From a checkpoint of a small mixture-of-experts model trained on Wikipedia: 2 picks a token.
Below are experts of layer 3 (counted from 0) of a mixture-of-experts language model. Rows are named router (the router's row for the expert), up (a neuron's input weights, with its number) and show model dimensions 0-223. Each number is 200 + 20 x the weight over its row's rms, rounded and kept within 0 to 999.
After each expert's rows: "gets" lists some tokens that make up at least twice as much of what it gets as of all text. This comes from a sample of Wikipedia text that the model never trained on. Tokens count by the router's weight.

# expert 27
router,195,235,212,195,212,195,208,224,211,201,187,158,207,210,212,202,213,200,219,194,205,190,213,156,211,193,196,180,228,219,213,159,194,217,197,236,207,219,220,186,186,175,189,172,214,193,220,178,222,196,173,231,244,197,206,187,195,183,192,216,200,164,210,225,194,204,205,184,162,197,178,240,163,204,227,171,183,164,153,214,181,211,184,179,181,198,181,186,188,202,179,181,203,175,230,210,219,185,180,215,172,188,184,224,176,194,198,197,182,252,220,225,190,240,239,187,179,203,209,228,187,173,199,197,192,199,178,202,195,204,180,218,204,177,205,212,234,203,168,209,199,201,198,182,173,222,238,182,207,225,214,191,175,189,166,223,207,180,190,208,193,189,198,198,164,194,191,220,204,169,203,161,175,213,210,234,225,201,203,220,187,208,193,231,236,194,180,185,184,199,199,196,156,195,217,197,201,208,228,166,205,164,209,211,174,187,193,205,208,196,230,176,202,180,211,222,203,162,216,167,209,183,215,246
up14,188,209,188,170,222,233,211,197,185,233,222,177,215,197,190,225,237,208,194,209,195,185,208,176,184,186,217,202,222,233,193,220,191,185,179,216,233,200,185,185,234,200,206,196,141,207,214,194,212,243,230,196,213,224,206,198,190,229,204,156,199,206,186,211,179,189,217,196,179,236,183,178,210,192,196,169,176,176,225,215,176,204,175,213,199,206,222,154,187,222,176,196,220,196,191,184,178,218,211,174,213,197,172,211,223,208,214,178,207,208,199,157,214,201,186,207,187,184,194,240,165,212,208,199,200,164,206,228,220,197,200,214,197,200,162,235,234,178,203,213,194,203,202,168,189,210,196,157,157,248,211,235,211,223,183,209,195,188,186,210,203,207,188,238,208,200,191,161,208,241,183,182,217,211,176,203,181,197,216,206,230,175,233,194,171,222,209,204,160,202,211,180,189,215,193,202,193,208,161,195,172,220,184,192,208,200,204,180,222,204,198,192,201,194,240,220,178,221,202,179,205,175,239,182
up15,217,188,263,183,233,198,219,222,230,213,211,196,194,216,244,197,218,194,193,199,173,208,220,218,207,211,200,186,197,171,226,213,173,213,190,189,225,169,218,192,200,215,206,183,198,175,218,204,211,226,198,222,237,170,173,209,224,172,200,175,219,187,190,167,192,189,177,188,207,166,194,188,191,151,223,214,213,176,147,204,207,204,204,219,183,190,214,200,182,170,233,193,171,216,211,186,211,202,188,205,225,209,186,249,179,201,201,221,236,245,180,218,217,167,212,192,225,197,175,218,208,176,216,226,206,191,184,204,171,203,205,224,188,222,184,190,224,226,189,182,193,232,223,201,215,199,187,211,187,223,204,182,208,200,209,206,208,173,210,222,198,170,161,222,177,171,224,181,205,173,186,170,207,215,218,193,254,183,194,212,203,153,205,174,204,192,207,162,206,214,181,176,204,219,181,219,166,195,185,220,206,189,163,188,201,213,206,211,210,207,224,172,210,185,202,185,197,212,208,202,159,220,184,187
gets: "a", "o", "an", "i", "en", "er"

# expert 25
router,226,212,213,206,196,188,223,203,188,185,190,170,202,176,200,193,189,192,204,199,190,176,218,221,146,186,233,192,211,196,208,179,199,170,203,213,211,215,200,177,208,205,179,228,240,188,215,194,196,197,194,193,200,239,192,186,183,208,195,265,213,189,213,190,197,199,199,197,199,207,195,208,205,212,205,192,187,198,187,195,212,203,202,188,210,224,172,203,182,179,172,212,192,170,189,201,213,200,176,219,222,204,226,221,234,185,194,213,197,200,194,190,156,194,219,205,219,193,217,202,197,180,199,260,174,197,212,247,209,163,213,212,209,200,204,151,234,252,205,208,158,163,217,160,166,172,208,181,188,187,145,186,220,211,170,209,176,200,189,200,188,184,204,199,194,181,192,252,191,221,197,203,175,227,207,224,215,198,233,232,178,209,201,213,209,191,162,222,194,191,171,195,198,176,177,174,165,211,197,198,243,183,199,212,199,247,220,240,209,204,189,195,193,224,195,209,208,203,191,211,153,181,187,204
up0,184,231,198,230,211,179,149,233,195,198,165,223,142,212,218,190,233,207,211,197,217,216,237,204,195,226,206,180,191,148,201,229,236,187,237,182,168,222,179,223,208,214,185,197,211,197,153,200,203,233,184,206,233,206,176,215,182,221,205,224,198,175,201,180,219,165,202,210,187,225,198,218,178,154,185,209,169,170,189,246,229,201,195,217,196,190,183,217,203,194,208,214,187,223,205,165,173,197,207,185,198,197,200,188,216,188,201,203,194,201,199,203,182,197,231,207,186,171,226,198,172,209,200,211,207,195,181,206,188,182,213,213,224,213,217,188,196,180,180,187,191,190,201,181,216,186,201,226,190,246,135,192,194,213,204,207,206,200,207,208,216,210,206,216,158,198,223,179,190,185,181,193,194,195,211,186,196,243,172,175,223,180,201,176,161,221,212,202,189,198,187,182,179,191,172,220,179,220,200,208,236,236,210,227,197,202,219,210,248,212,221,212,179,203,194,200,235,194,179,197,201,191,208,213
up1,209,187,220,168,197,207,234,216,232,187,194,188,200,181,202,180,198,212,228,189,247,205,205,172,193,201,212,194,206,194,202,212,191,206,201,180,234,177,185,195,203,149,174,192,226,222,242,219,217,243,191,209,223,170,194,225,212,220,176,214,213,209,186,176,194,195,183,174,214,233,217,188,195,191,184,221,172,214,222,221,190,211,181,221,173,209,199,211,201,158,200,243,217,160,188,212,202,177,188,213,194,165,193,245,199,168,161,177,202,192,201,182,194,183,204,203,163,207,187,183,210,229,218,206,186,204,199,203,209,223,228,194,197,174,223,236,182,185,219,218,203,245,182,169,201,197,224,230,164,173,200,210,177,205,216,189,161,189,174,213,216,217,171,172,204,183,226,209,206,183,217,178,165,205,234,193,197,187,195,213,177,204,192,178,204,223,176,203,163,186,198,195,189,222,222,176,213,160,203,172,186,196,209,202,227,165,208,220,219,234,186,230,197,207,217,240,191,219,209,210,205,208,186,216
gets: "a ", "an ", "A ", "one ", "=", "used "

# expert 0
router,214,221,195,216,200,217,204,212,231,141,215,202,198,199,201,194,203,194,205,183,221,193,200,203,198,198,222,190,231,205,164,188,168,166,215,240,182,207,195,172,210,197,175,223,205,136,206,201,213,140,177,239,193,174,212,212,190,205,201,229,191,172,210,175,206,194,177,220,196,173,197,203,202,226,229,190,192,203,181,209,210,216,192,191,215,230,186,164,187,220,182,204,198,205,196,212,208,178,165,233,192,203,239,217,240,237,194,181,194,194,185,206,171,209,204,195,191,181,193,206,227,215,191,215,214,185,196,240,222,204,176,207,208,204,155,220,228,233,219,203,169,203,196,158,201,199,229,160,191,209,146,201,192,179,226,236,227,194,202,201,200,185,212,182,201,174,189,231,188,195,189,179,173,191,190,198,228,205,240,218,188,221,196,193,236,215,173,193,178,179,197,180,176,223,189,203,186,194,194,189,230,195,249,196,219,229,194,220,197,199,201,211,196,174,221,203,216,203,201,224,173,199,212,209
up7,212,206,210,185,202,185,247,187,180,197,197,210,208,166,198,194,184,239,182,222,255,185,198,236,214,171,186,186,199,205,213,172,200,202,176,222,203,204,185,187,199,220,209,203,223,157,169,204,192,211,187,213,186,212,194,174,162,191,195,178,194,193,198,195,205,193,190,195,206,181,202,194,197,198,181,214,231,253,174,212,218,218,215,203,233,187,207,170,167,171,204,193,174,193,190,175,210,216,196,189,203,201,248,197,190,224,217,202,229,205,226,212,208,188,188,215,206,172,199,221,223,224,224,193,196,221,204,198,237,187,225,226,190,188,240,182,196,231,200,182,184,229,179,173,222,192,187,187,213,211,188,198,176,185,211,198,218,240,209,215,199,209,208,178,167,172,184,201,227,172,180,220,211,165,170,151,207,210,201,197,187,195,205,205,241,181,228,185,197,219,180,224,172,203,225,198,185,200,146,235,186,168,185,182,231,211,204,181,229,185,223,184,183,231,208,217,165,209,183,223,239,212,186,180
up8,217,197,202,211,229,182,201,195,205,208,171,197,207,197,213,220,218,179,228,181,163,225,248,195,185,224,213,188,179,177,203,221,191,205,195,216,228,202,203,173,168,238,177,209,167,207,207,171,241,208,219,206,189,190,170,198,199,194,215,177,172,205,239,206,222,174,220,173,176,208,208,152,189,224,204,193,205,211,247,213,216,212,233,233,174,199,205,214,211,210,216,215,224,226,195,203,184,174,235,201,206,167,206,173,177,199,218,173,159,192,196,188,211,206,207,213,227,208,163,179,215,190,178,203,233,175,210,197,207,223,166,210,182,176,209,195,214,199,175,212,186,210,218,166,201,182,209,203,204,179,233,171,227,187,202,209,239,239,222,190,161,195,202,202,149,207,158,230,215,191,171,184,230,201,172,179,235,207,230,181,232,200,202,203,196,199,199,189,200,171,177,186,226,195,227,210,201,226,208,190,215,212,202,201,172,204,183,202,193,214,206,178,163,186,189,215,194,184,182,186,198,207,173,222
gets: "the ", "The ", "s ", "his ", "a ", "their "

# expert 4
router,182,214,221,207,179,208,207,205,202,188,189,164,181,186,221,226,194,188,194,166,183,198,206,194,207,180,187,211,208,220,200,211,189,197,201,199,223,197,219,191,214,189,149,224,211,155,196,182,194,142,179,205,193,200,209,205,171,180,143,219,214,182,213,179,172,227,214,223,171,196,197,214,186,208,191,194,184,241,191,209,219,174,172,174,209,217,207,145,198,198,192,225,199,201,200,202,204,183,232,217,186,207,196,185,248,200,221,227,210,218,216,196,200,177,219,192,213,178,221,208,217,146,210,180,193,206,181,218,184,188,222,221,227,234,181,177,214,191,208,198,175,199,126,175,186,206,221,221,208,192,205,203,213,189,212,208,221,195,186,187,180,180,196,187,185,183,180,205,178,171,230,213,184,206,207,193,218,185,246,209,238,247,198,194,208,228,173,230,204,204,183,166,201,224,194,209,211,190,241,176,187,208,194,176,187,201,231,234,201,214,222,197,187,161,206,218,209,205,190,187,174,202,181,193
up18,240,205,214,205,200,220,187,178,208,185,236,219,202,206,204,172,165,185,237,182,224,246,191,207,211,205,210,222,211,197,213,175,178,202,193,206,196,213,214,194,215,177,161,198,206,196,210,223,198,202,198,214,221,199,216,212,246,204,172,211,240,200,168,182,209,218,211,202,183,209,204,180,214,213,214,201,185,151,215,185,207,216,178,208,197,208,218,190,187,207,225,210,203,214,228,194,153,197,175,204,203,169,225,192,190,178,199,218,190,165,223,183,197,214,179,190,191,191,219,218,202,204,258,205,166,204,171,193,219,162,207,188,179,188,170,241,190,178,167,193,222,178,194,180,235,225,176,226,189,208,166,180,197,238,165,187,194,191,200,199,215,239,176,167,167,197,191,216,233,224,197,203,189,183,181,197,207,201,171,198,207,152,197,207,210,203,181,181,235,221,168,207,225,208,209,178,210,177,226,196,229,235,209,226,217,216,215,218,192,194,183,204,210,171,173,158,193,173,206,226,185,213,199,201
up19,200,190,179,218,222,210,195,173,167,157,217,187,174,190,193,189,213,211,212,198,223,224,205,175,223,167,217,204,192,212,155,189,202,215,198,219,219,203,172,203,218,190,193,205,229,199,204,221,215,191,206,203,185,225,236,206,221,221,196,189,201,207,181,193,199,175,206,226,198,241,194,192,211,191,212,216,179,227,186,183,210,232,212,184,176,188,176,188,185,156,226,205,184,195,186,185,198,211,219,202,222,205,200,131,210,221,205,244,206,212,200,186,176,230,218,212,187,185,185,241,200,189,210,162,193,181,194,213,183,205,199,179,169,228,188,203,215,202,188,226,203,210,192,203,223,183,172,206,154,251,174,189,222,168,175,180,235,236,191,208,188,226,192,220,247,236,166,186,207,165,195,228,206,167,186,178,201,215,206,188,195,198,204,236,210,243,202,219,206,215,183,170,206,189,227,202,211,202,186,202,175,179,188,232,230,214,168,201,180,178,201,174,186,208,203,205,210,180,223,167,187,198,221,197
gets: ", ", "and ", "), ", "; ", "– ", "including "

# expert 42
router,200,209,205,213,178,193,207,196,206,195,202,190,168,179,221,223,166,200,212,212,167,168,201,203,165,194,190,198,221,210,200,203,171,170,219,245,204,194,205,170,219,191,173,210,224,216,198,191,235,196,225,227,202,198,218,201,194,187,213,194,199,208,189,215,196,234,174,180,197,176,207,203,201,218,207,186,214,228,199,219,207,186,197,218,216,229,181,152,186,127,183,225,202,195,196,218,248,198,204,213,233,181,199,220,230,214,205,239,192,209,231,213,192,216,223,238,203,189,224,194,215,194,196,245,189,196,169,185,199,203,179,213,204,186,190,191,229,200,198,224,176,189,204,178,207,206,207,215,188,224,226,192,191,199,187,210,210,188,195,183,182,178,225,211,194,231,170,193,187,212,250,190,214,200,199,240,221,213,249,227,150,223,194,194,262,211,204,189,223,191,179,183,178,229,193,169,200,173,188,202,189,188,208,196,212,198,217,192,197,185,196,197,155,200,213,237,221,208,153,205,219,177,181,204
up1,212,179,186,179,177,201,200,223,208,188,155,232,226,217,190,211,210,203,216,174,188,183,241,222,180,179,193,207,221,179,197,198,198,235,239,218,178,163,190,207,203,182,210,239,224,187,213,223,187,186,182,197,168,156,210,181,195,207,200,162,220,202,194,221,223,210,224,166,182,228,202,203,192,210,211,214,199,168,215,210,176,219,219,179,183,213,191,218,201,231,202,170,200,212,204,201,177,223,226,247,213,182,208,208,163,201,216,199,200,223,212,206,198,214,232,174,164,178,199,216,209,207,210,228,193,177,180,224,174,167,186,213,215,212,200,202,177,198,221,171,189,171,207,190,203,170,214,182,166,212,208,207,202,208,211,214,195,205,216,230,185,212,166,197,192,190,178,203,204,233,217,201,218,205,220,221,159,205,211,224,191,225,204,201,180,184,209,195,202,221,182,177,213,222,214,223,193,190,216,186,220,216,196,227,195,185,146,190,181,216,230,153,217,193,234,190,190,179,244,171,187,151,164,189
up2,142,188,230,231,211,203,185,200,183,187,181,190,196,189,221,202,229,189,211,201,229,200,189,234,220,187,201,199,238,178,199,227,217,253,188,201,204,195,194,168,193,191,202,193,184,209,204,182,235,199,237,185,189,183,190,197,198,179,186,183,244,199,200,203,194,214,211,161,143,208,202,206,147,180,238,212,210,215,185,177,225,211,193,198,198,201,194,210,179,221,225,201,207,187,221,218,200,200,199,182,239,219,172,191,200,218,216,199,224,213,229,210,220,187,204,195,209,199,181,208,182,184,193,223,182,211,184,224,206,192,208,165,205,226,181,196,209,203,214,211,189,217,176,216,185,195,186,174,195,224,171,197,176,181,186,188,234,189,205,200,241,185,185,217,180,175,189,237,192,197,174,226,200,208,154,204,197,188,204,165,171,197,200,210,202,173,229,219,232,182,213,217,215,169,195,233,197,222,231,202,199,219,208,174,202,165,191,240,156,215,169,232,211,199,183,203,214,182,199,172,238,156,204,196
gets: "for ", "with ", "ing ", "of ", "ed ", "won "

# expert 11
router,232,211,193,201,198,231,227,202,219,153,153,165,176,191,250,204,174,214,224,201,208,211,191,163,179,208,220,230,208,191,189,179,168,202,213,202,206,220,209,165,186,213,172,216,232,126,182,201,209,178,186,217,232,175,232,206,183,161,188,208,225,190,213,225,197,182,193,211,185,204,164,201,202,205,218,184,197,202,197,218,185,219,212,171,224,224,172,208,197,187,175,196,202,196,217,208,217,200,162,203,212,235,209,232,213,201,173,196,195,190,214,199,203,198,210,210,214,153,201,216,220,210,208,185,189,200,189,206,202,201,154,197,224,203,187,177,209,193,187,212,205,190,153,219,159,199,216,208,196,179,204,218,191,205,203,205,192,224,174,189,181,171,194,190,197,193,180,184,192,206,208,183,178,232,188,222,197,160,199,212,228,177,220,215,228,181,199,199,194,185,211,186,184,223,170,201,206,208,192,179,241,182,216,155,232,210,229,200,212,185,208,152,192,181,228,193,217,163,201,195,217,209,202,225
up18,200,200,145,209,178,177,208,195,207,175,238,191,188,187,180,221,198,226,203,190,233,192,189,189,209,191,208,178,205,216,196,212,183,171,224,205,237,201,185,174,205,231,219,177,191,190,236,178,205,181,190,219,194,223,193,238,178,230,191,244,234,207,225,195,200,215,173,230,205,225,209,189,217,208,177,230,206,202,181,227,221,202,196,192,229,197,167,167,195,201,192,167,171,237,219,252,185,198,167,218,199,204,202,201,168,218,191,224,186,197,195,197,207,195,200,205,217,186,199,225,207,220,203,210,175,184,185,202,253,233,171,180,214,180,197,173,179,206,195,175,210,197,179,208,168,218,173,213,210,196,195,176,192,196,197,240,209,185,214,207,227,198,203,186,193,215,140,207,247,205,187,208,219,188,196,215,202,226,182,227,199,195,229,181,195,184,203,214,196,195,189,188,163,183,210,211,239,195,198,186,217,222,214,200,188,222,210,169,170,162,191,185,238,196,199,156,181,218,196,205,158,194,189,190
up19,217,192,171,215,204,210,198,198,184,192,196,202,206,171,175,176,154,204,172,167,183,165,221,152,239,214,238,216,182,218,168,175,219,195,176,209,213,176,218,174,165,184,252,221,220,217,232,233,188,204,186,222,185,208,170,224,194,197,158,221,229,199,233,234,190,219,238,172,229,159,194,168,190,193,216,213,223,166,204,176,174,233,184,219,220,175,192,204,210,189,220,214,193,189,184,165,207,194,201,213,201,213,190,194,192,203,225,201,178,207,173,210,175,214,199,207,217,201,176,209,197,181,181,191,219,171,184,221,200,180,216,174,224,211,185,203,223,202,189,235,247,211,198,221,182,174,234,225,215,201,200,198,195,179,211,193,218,173,190,199,195,177,221,197,199,216,185,232,209,222,201,194,216,239,197,183,193,197,191,209,176,198,206,217,222,187,212,198,169,209,210,216,190,203,171,211,197,185,199,206,230,223,175,185,226,215,201,191,224,186,207,193,218,207,148,184,223,213,173,227,181,205,206,204
gets: ". ", "\n\n", "| ", "==", "== ", "==="

# expert 7
router,177,212,210,197,193,236,232,205,223,203,176,216,193,209,184,220,200,188,211,194,213,213,212,179,211,189,209,201,187,209,203,208,193,190,205,212,214,206,225,154,222,220,205,243,193,184,232,179,221,170,194,177,190,238,219,205,164,174,186,178,239,186,250,200,173,191,209,220,202,209,176,220,188,195,205,171,202,255,187,229,187,194,197,171,210,228,188,161,196,209,202,237,221,180,190,211,219,172,190,232,200,173,222,191,198,194,209,209,210,226,235,199,186,185,193,253,217,176,203,204,191,162,204,208,188,190,146,187,181,209,215,228,205,224,190,181,195,206,197,223,199,207,204,195,195,205,232,188,199,214,156,201,204,197,196,213,219,192,189,239,209,182,206,195,184,151,171,225,152,204,202,214,189,200,194,190,201,208,223,243,218,200,221,205,189,224,164,220,192,200,226,179,195,207,170,212,221,206,232,224,179,189,203,165,211,203,249,231,224,188,234,205,211,179,203,196,220,199,219,195,179,204,183,211
up18,159,207,184,222,222,182,205,175,220,215,210,178,201,191,173,205,219,194,202,205,168,186,225,195,203,215,200,224,185,196,237,175,240,207,210,224,193,208,203,203,246,213,186,223,195,186,207,195,203,186,178,214,233,159,205,207,215,171,183,212,180,186,176,189,191,192,174,183,201,193,192,202,196,229,229,227,208,213,182,178,225,192,173,215,171,267,186,207,142,249,215,213,213,237,190,217,172,185,196,201,166,176,213,240,210,179,211,221,209,178,179,236,200,211,177,193,200,209,215,176,206,173,198,179,182,210,128,229,191,222,224,228,213,208,214,182,188,184,208,173,192,175,190,180,200,187,192,239,182,187,213,180,196,207,222,207,204,203,226,216,238,197,222,207,171,173,231,209,159,190,225,203,213,186,208,209,198,202,188,199,200,209,195,179,234,264,188,215,201,214,190,186,191,213,197,195,184,183,194,211,212,221,200,206,188,200,195,198,169,175,175,213,207,202,205,183,210,208,193,203,187,190,189,199
up19,221,195,203,188,232,163,215,209,220,181,232,197,214,217,209,198,195,200,234,222,206,176,215,192,200,222,215,201,187,191,230,195,211,158,216,188,219,220,187,187,183,255,196,180,185,166,278,213,216,232,188,206,213,182,197,207,203,214,177,219,229,182,179,193,241,222,207,188,201,204,213,185,200,202,216,208,195,199,217,200,213,193,186,196,167,186,213,211,202,148,196,211,153,195,189,185,176,222,224,210,206,199,195,206,214,186,159,168,173,231,211,202,208,205,185,211,181,187,180,213,205,201,164,220,191,192,208,183,211,185,197,199,176,199,175,175,170,203,209,242,207,256,193,180,197,223,194,174,165,193,187,168,197,195,223,194,179,186,243,216,239,206,173,218,198,178,174,168,174,201,204,167,217,201,195,182,216,216,205,180,181,194,200,178,197,212,208,182,188,206,200,207,217,222,233,203,195,188,219,166,216,186,223,179,234,216,193,215,181,250,194,215,178,198,236,199,186,199,190,175,207,206,206,186
gets: "and ", "(", "or ", "but ", "& ", "to "

# expert 28
router,225,216,227,186,200,205,212,202,217,209,220,190,210,174,187,216,175,205,186,179,180,181,236,193,198,166,199,232,228,228,189,222,191,198,204,184,207,208,213,182,200,213,210,230,216,185,226,172,189,226,212,200,189,209,223,219,181,170,201,216,225,221,210,198,194,238,205,152,184,203,185,201,203,239,192,191,185,209,196,183,173,208,165,145,205,198,202,191,183,186,189,193,171,189,193,190,203,188,228,204,163,212,202,230,214,192,195,191,215,236,219,207,199,210,185,242,197,156,223,203,243,195,244,200,189,146,158,173,224,199,186,224,200,203,197,173,201,201,201,213,173,184,188,197,178,234,202,213,218,200,180,204,180,187,199,206,184,203,213,234,204,192,196,218,200,219,192,242,179,186,214,176,194,196,220,216,199,162,221,238,203,153,201,189,191,204,197,182,213,183,164,198,193,234,178,177,234,175,205,196,257,201,188,173,172,242,186,217,206,194,219,179,178,171,200,188,228,191,201,209,199,219,202,210
up35,195,195,241,176,199,192,242,177,194,170,178,217,180,167,210,195,175,214,208,200,213,218,220,197,169,209,210,200,188,209,199,178,214,183,155,186,218,184,197,206,175,235,198,186,216,180,176,185,212,204,202,203,236,191,217,212,191,204,212,173,192,172,202,204,196,191,216,208,194,174,207,163,183,238,205,206,189,208,215,241,214,208,189,196,200,218,185,220,177,192,212,190,198,180,203,186,200,209,222,200,192,177,205,188,197,201,203,187,217,182,219,195,211,205,200,203,186,181,219,195,192,169,182,205,221,236,218,210,203,179,216,204,157,184,198,204,198,173,206,195,202,232,203,191,174,203,189,208,217,197,210,175,162,128,194,215,197,215,188,221,233,207,212,233,202,163,207,215,192,218,209,226,202,232,229,230,206,177,201,209,185,136,193,200,244,220,225,147,203,242,161,196,174,213,203,225,227,205,165,207,165,201,197,203,224,211,178,233,198,218,182,229,160,225,214,183,202,248,197,206,200,208,226,198
up36,185,215,203,174,208,148,219,202,208,187,233,213,189,196,192,210,205,198,197,197,192,187,184,181,187,206,207,251,171,181,174,181,186,177,192,175,214,225,199,192,226,224,169,201,190,185,182,205,167,173,210,206,185,204,190,172,244,233,236,218,198,208,213,210,175,204,211,223,220,198,218,201,195,222,208,192,184,239,216,232,201,190,195,208,219,159,215,176,195,222,230,181,197,234,188,205,177,190,199,177,187,199,222,196,160,175,208,191,217,179,204,188,205,229,170,216,205,207,192,246,195,216,189,189,175,199,213,209,234,152,210,210,191,147,198,210,209,224,175,219,188,153,193,203,171,205,199,215,248,192,171,199,213,200,242,228,213,205,221,247,162,187,174,230,167,200,191,216,229,206,220,195,216,204,205,204,171,190,203,191,206,211,170,211,174,211,186,214,202,209,172,193,189,217,202,180,210,226,218,222,196,182,194,191,191,174,195,213,191,189,215,224,157,182,184,202,239,195,210,235,195,202,190,216
gets: ") ", "\" ", "up ", "years ", "out ", ")"

# expert 10
router,198,215,212,235,186,196,230,197,211,200,172,199,178,172,191,208,208,183,179,209,213,178,207,175,172,195,215,236,193,222,174,210,188,204,222,233,188,230,204,197,203,215,199,200,199,193,249,207,216,148,239,166,182,208,206,206,188,193,189,192,193,144,212,180,178,216,221,216,191,186,217,203,170,220,202,193,192,229,197,215,174,174,259,186,207,220,190,224,177,180,200,190,160,206,193,219,227,188,201,216,193,206,207,173,198,222,201,209,265,219,200,209,222,187,185,231,201,196,219,188,219,163,215,243,191,185,194,226,198,190,197,206,195,256,188,192,202,226,222,183,139,199,187,200,188,200,183,205,224,170,173,207,173,189,178,204,195,187,165,206,192,182,209,165,190,210,172,193,225,176,229,184,181,199,202,234,194,186,208,213,222,212,201,201,181,230,189,202,193,152,197,197,201,191,196,179,230,183,184,201,222,169,236,222,224,188,205,208,203,201,203,184,181,202,213,201,194,207,185,167,186,179,182,202
up13,247,198,221,239,218,169,193,196,208,178,225,221,190,197,195,206,205,217,227,199,208,168,204,210,192,203,196,196,173,162,192,190,184,228,188,189,228,210,227,166,219,208,211,194,206,221,227,204,210,182,182,228,190,193,203,203,170,224,215,194,198,223,214,227,224,228,244,185,192,181,200,161,189,166,196,193,195,201,170,194,202,192,193,193,187,203,229,212,176,185,178,194,164,172,223,218,220,247,196,209,222,213,190,155,197,188,226,193,174,247,171,156,214,193,182,226,211,186,194,188,188,156,187,201,195,211,190,232,171,179,212,220,188,169,166,197,183,207,184,147,191,209,181,186,203,210,195,215,224,196,202,221,207,229,207,218,213,202,148,202,227,196,199,235,218,210,205,230,219,193,186,174,184,167,179,209,207,179,190,187,230,218,210,181,204,184,182,223,196,226,211,208,190,213,218,227,211,172,200,235,191,189,198,187,203,230,206,242,176,194,182,188,214,190,192,216,181,175,234,195,194,192,226,185
up14,228,202,183,185,181,172,230,207,169,213,174,210,164,211,187,201,195,210,178,235,155,183,210,200,195,205,207,196,200,185,217,199,230,194,202,236,222,245,157,214,182,208,200,182,200,169,195,200,213,234,175,184,201,213,257,187,230,175,212,210,186,205,203,200,188,218,182,177,216,158,215,167,191,266,178,190,192,186,204,226,184,193,201,213,188,189,211,197,208,184,197,175,200,198,188,225,195,207,228,187,180,216,236,211,201,186,185,198,176,188,180,199,190,252,199,192,218,200,170,186,217,204,192,200,193,222,182,151,185,187,208,241,183,212,209,229,195,213,235,184,226,186,211,198,223,194,201,184,215,128,198,192,217,179,188,235,220,201,224,221,162,192,196,172,209,205,185,173,212,220,189,217,212,236,201,166,202,216,201,214,196,187,198,233,180,216,191,202,195,182,230,204,178,204,189,188,186,230,180,224,214,195,195,212,191,163,192,232,218,219,181,233,188,189,210,202,193,188,217,202,194,206,221,200
gets: "| ", "was ", "is ", "were ", "are ", "had "

# expert 3
router,174,210,214,204,214,223,209,227,184,179,206,172,167,180,210,195,214,202,231,195,237,188,191,152,207,188,180,208,222,194,207,189,213,189,224,221,189,197,210,196,204,208,162,203,177,200,197,168,236,171,191,206,204,220,216,207,169,200,165,188,205,207,228,219,200,202,191,191,180,199,211,209,191,212,223,163,185,208,201,208,190,216,209,152,176,196,181,153,178,179,191,245,217,204,207,235,213,184,204,195,189,200,222,189,203,212,215,194,205,200,213,212,199,193,201,177,195,169,223,175,210,174,195,212,189,181,186,234,224,197,188,214,225,239,181,166,190,227,188,205,179,193,176,214,172,198,195,195,198,209,202,173,186,194,200,228,210,164,169,198,192,188,189,210,201,226,217,207,174,182,217,195,213,213,221,205,208,182,197,222,210,197,234,176,154,216,193,281,180,176,201,163,171,208,179,188,159,161,178,206,227,198,235,229,192,228,220,200,235,232,228,195,191,195,219,194,212,215,178,178,166,203,193,227
up0,169,198,169,192,207,211,185,183,210,206,196,160,222,202,210,179,188,196,206,196,176,211,250,178,219,171,236,228,227,216,169,197,211,183,234,221,175,216,179,188,224,182,183,183,179,193,228,228,198,185,174,163,232,199,210,210,165,178,244,197,162,209,216,195,162,206,164,209,169,242,195,204,198,230,198,222,206,209,235,254,213,193,205,188,213,220,206,201,212,224,210,219,214,208,184,189,201,172,175,224,180,197,199,215,224,255,199,185,210,204,191,215,200,218,222,196,159,227,200,217,228,176,191,153,175,195,171,172,198,173,190,165,202,205,189,209,215,178,195,221,203,217,196,182,190,195,221,193,189,183,216,194,180,210,214,230,195,181,196,197,224,209,217,197,180,184,183,190,188,216,191,206,172,185,190,183,183,211,166,158,217,208,227,192,190,200,191,184,183,225,240,234,205,191,211,203,174,180,211,223,207,191,217,199,214,208,195,217,206,210,234,192,219,183,218,228,195,194,226,167,194,197,218,181
up1,172,171,217,196,188,217,218,196,206,192,208,208,170,246,204,205,205,174,237,210,222,170,186,189,234,179,167,172,190,214,169,203,229,187,185,207,187,218,232,191,180,178,188,230,231,179,217,236,223,194,199,219,225,226,206,204,204,215,195,212,185,196,177,175,211,203,188,219,165,180,189,173,223,183,206,211,199,187,228,204,221,204,205,215,206,237,211,162,178,186,215,203,226,175,221,192,186,164,238,182,193,202,207,186,257,196,204,165,197,217,212,198,238,190,192,198,161,185,205,190,207,194,215,214,181,223,200,206,194,176,199,219,242,219,224,205,236,181,205,207,194,184,196,218,216,241,181,195,208,216,193,184,209,208,206,256,207,168,165,206,210,212,185,207,222,183,171,181,197,187,206,181,196,202,208,210,213,202,211,207,165,192,231,209,197,207,205,210,175,220,148,176,229,170,174,234,192,195,168,204,223,212,195,168,198,187,170,178,213,208,166,185,193,206,202,213,157,216,211,203,200,172,197,186
gets: ". ", "; ", ".", "–", "New ", "-"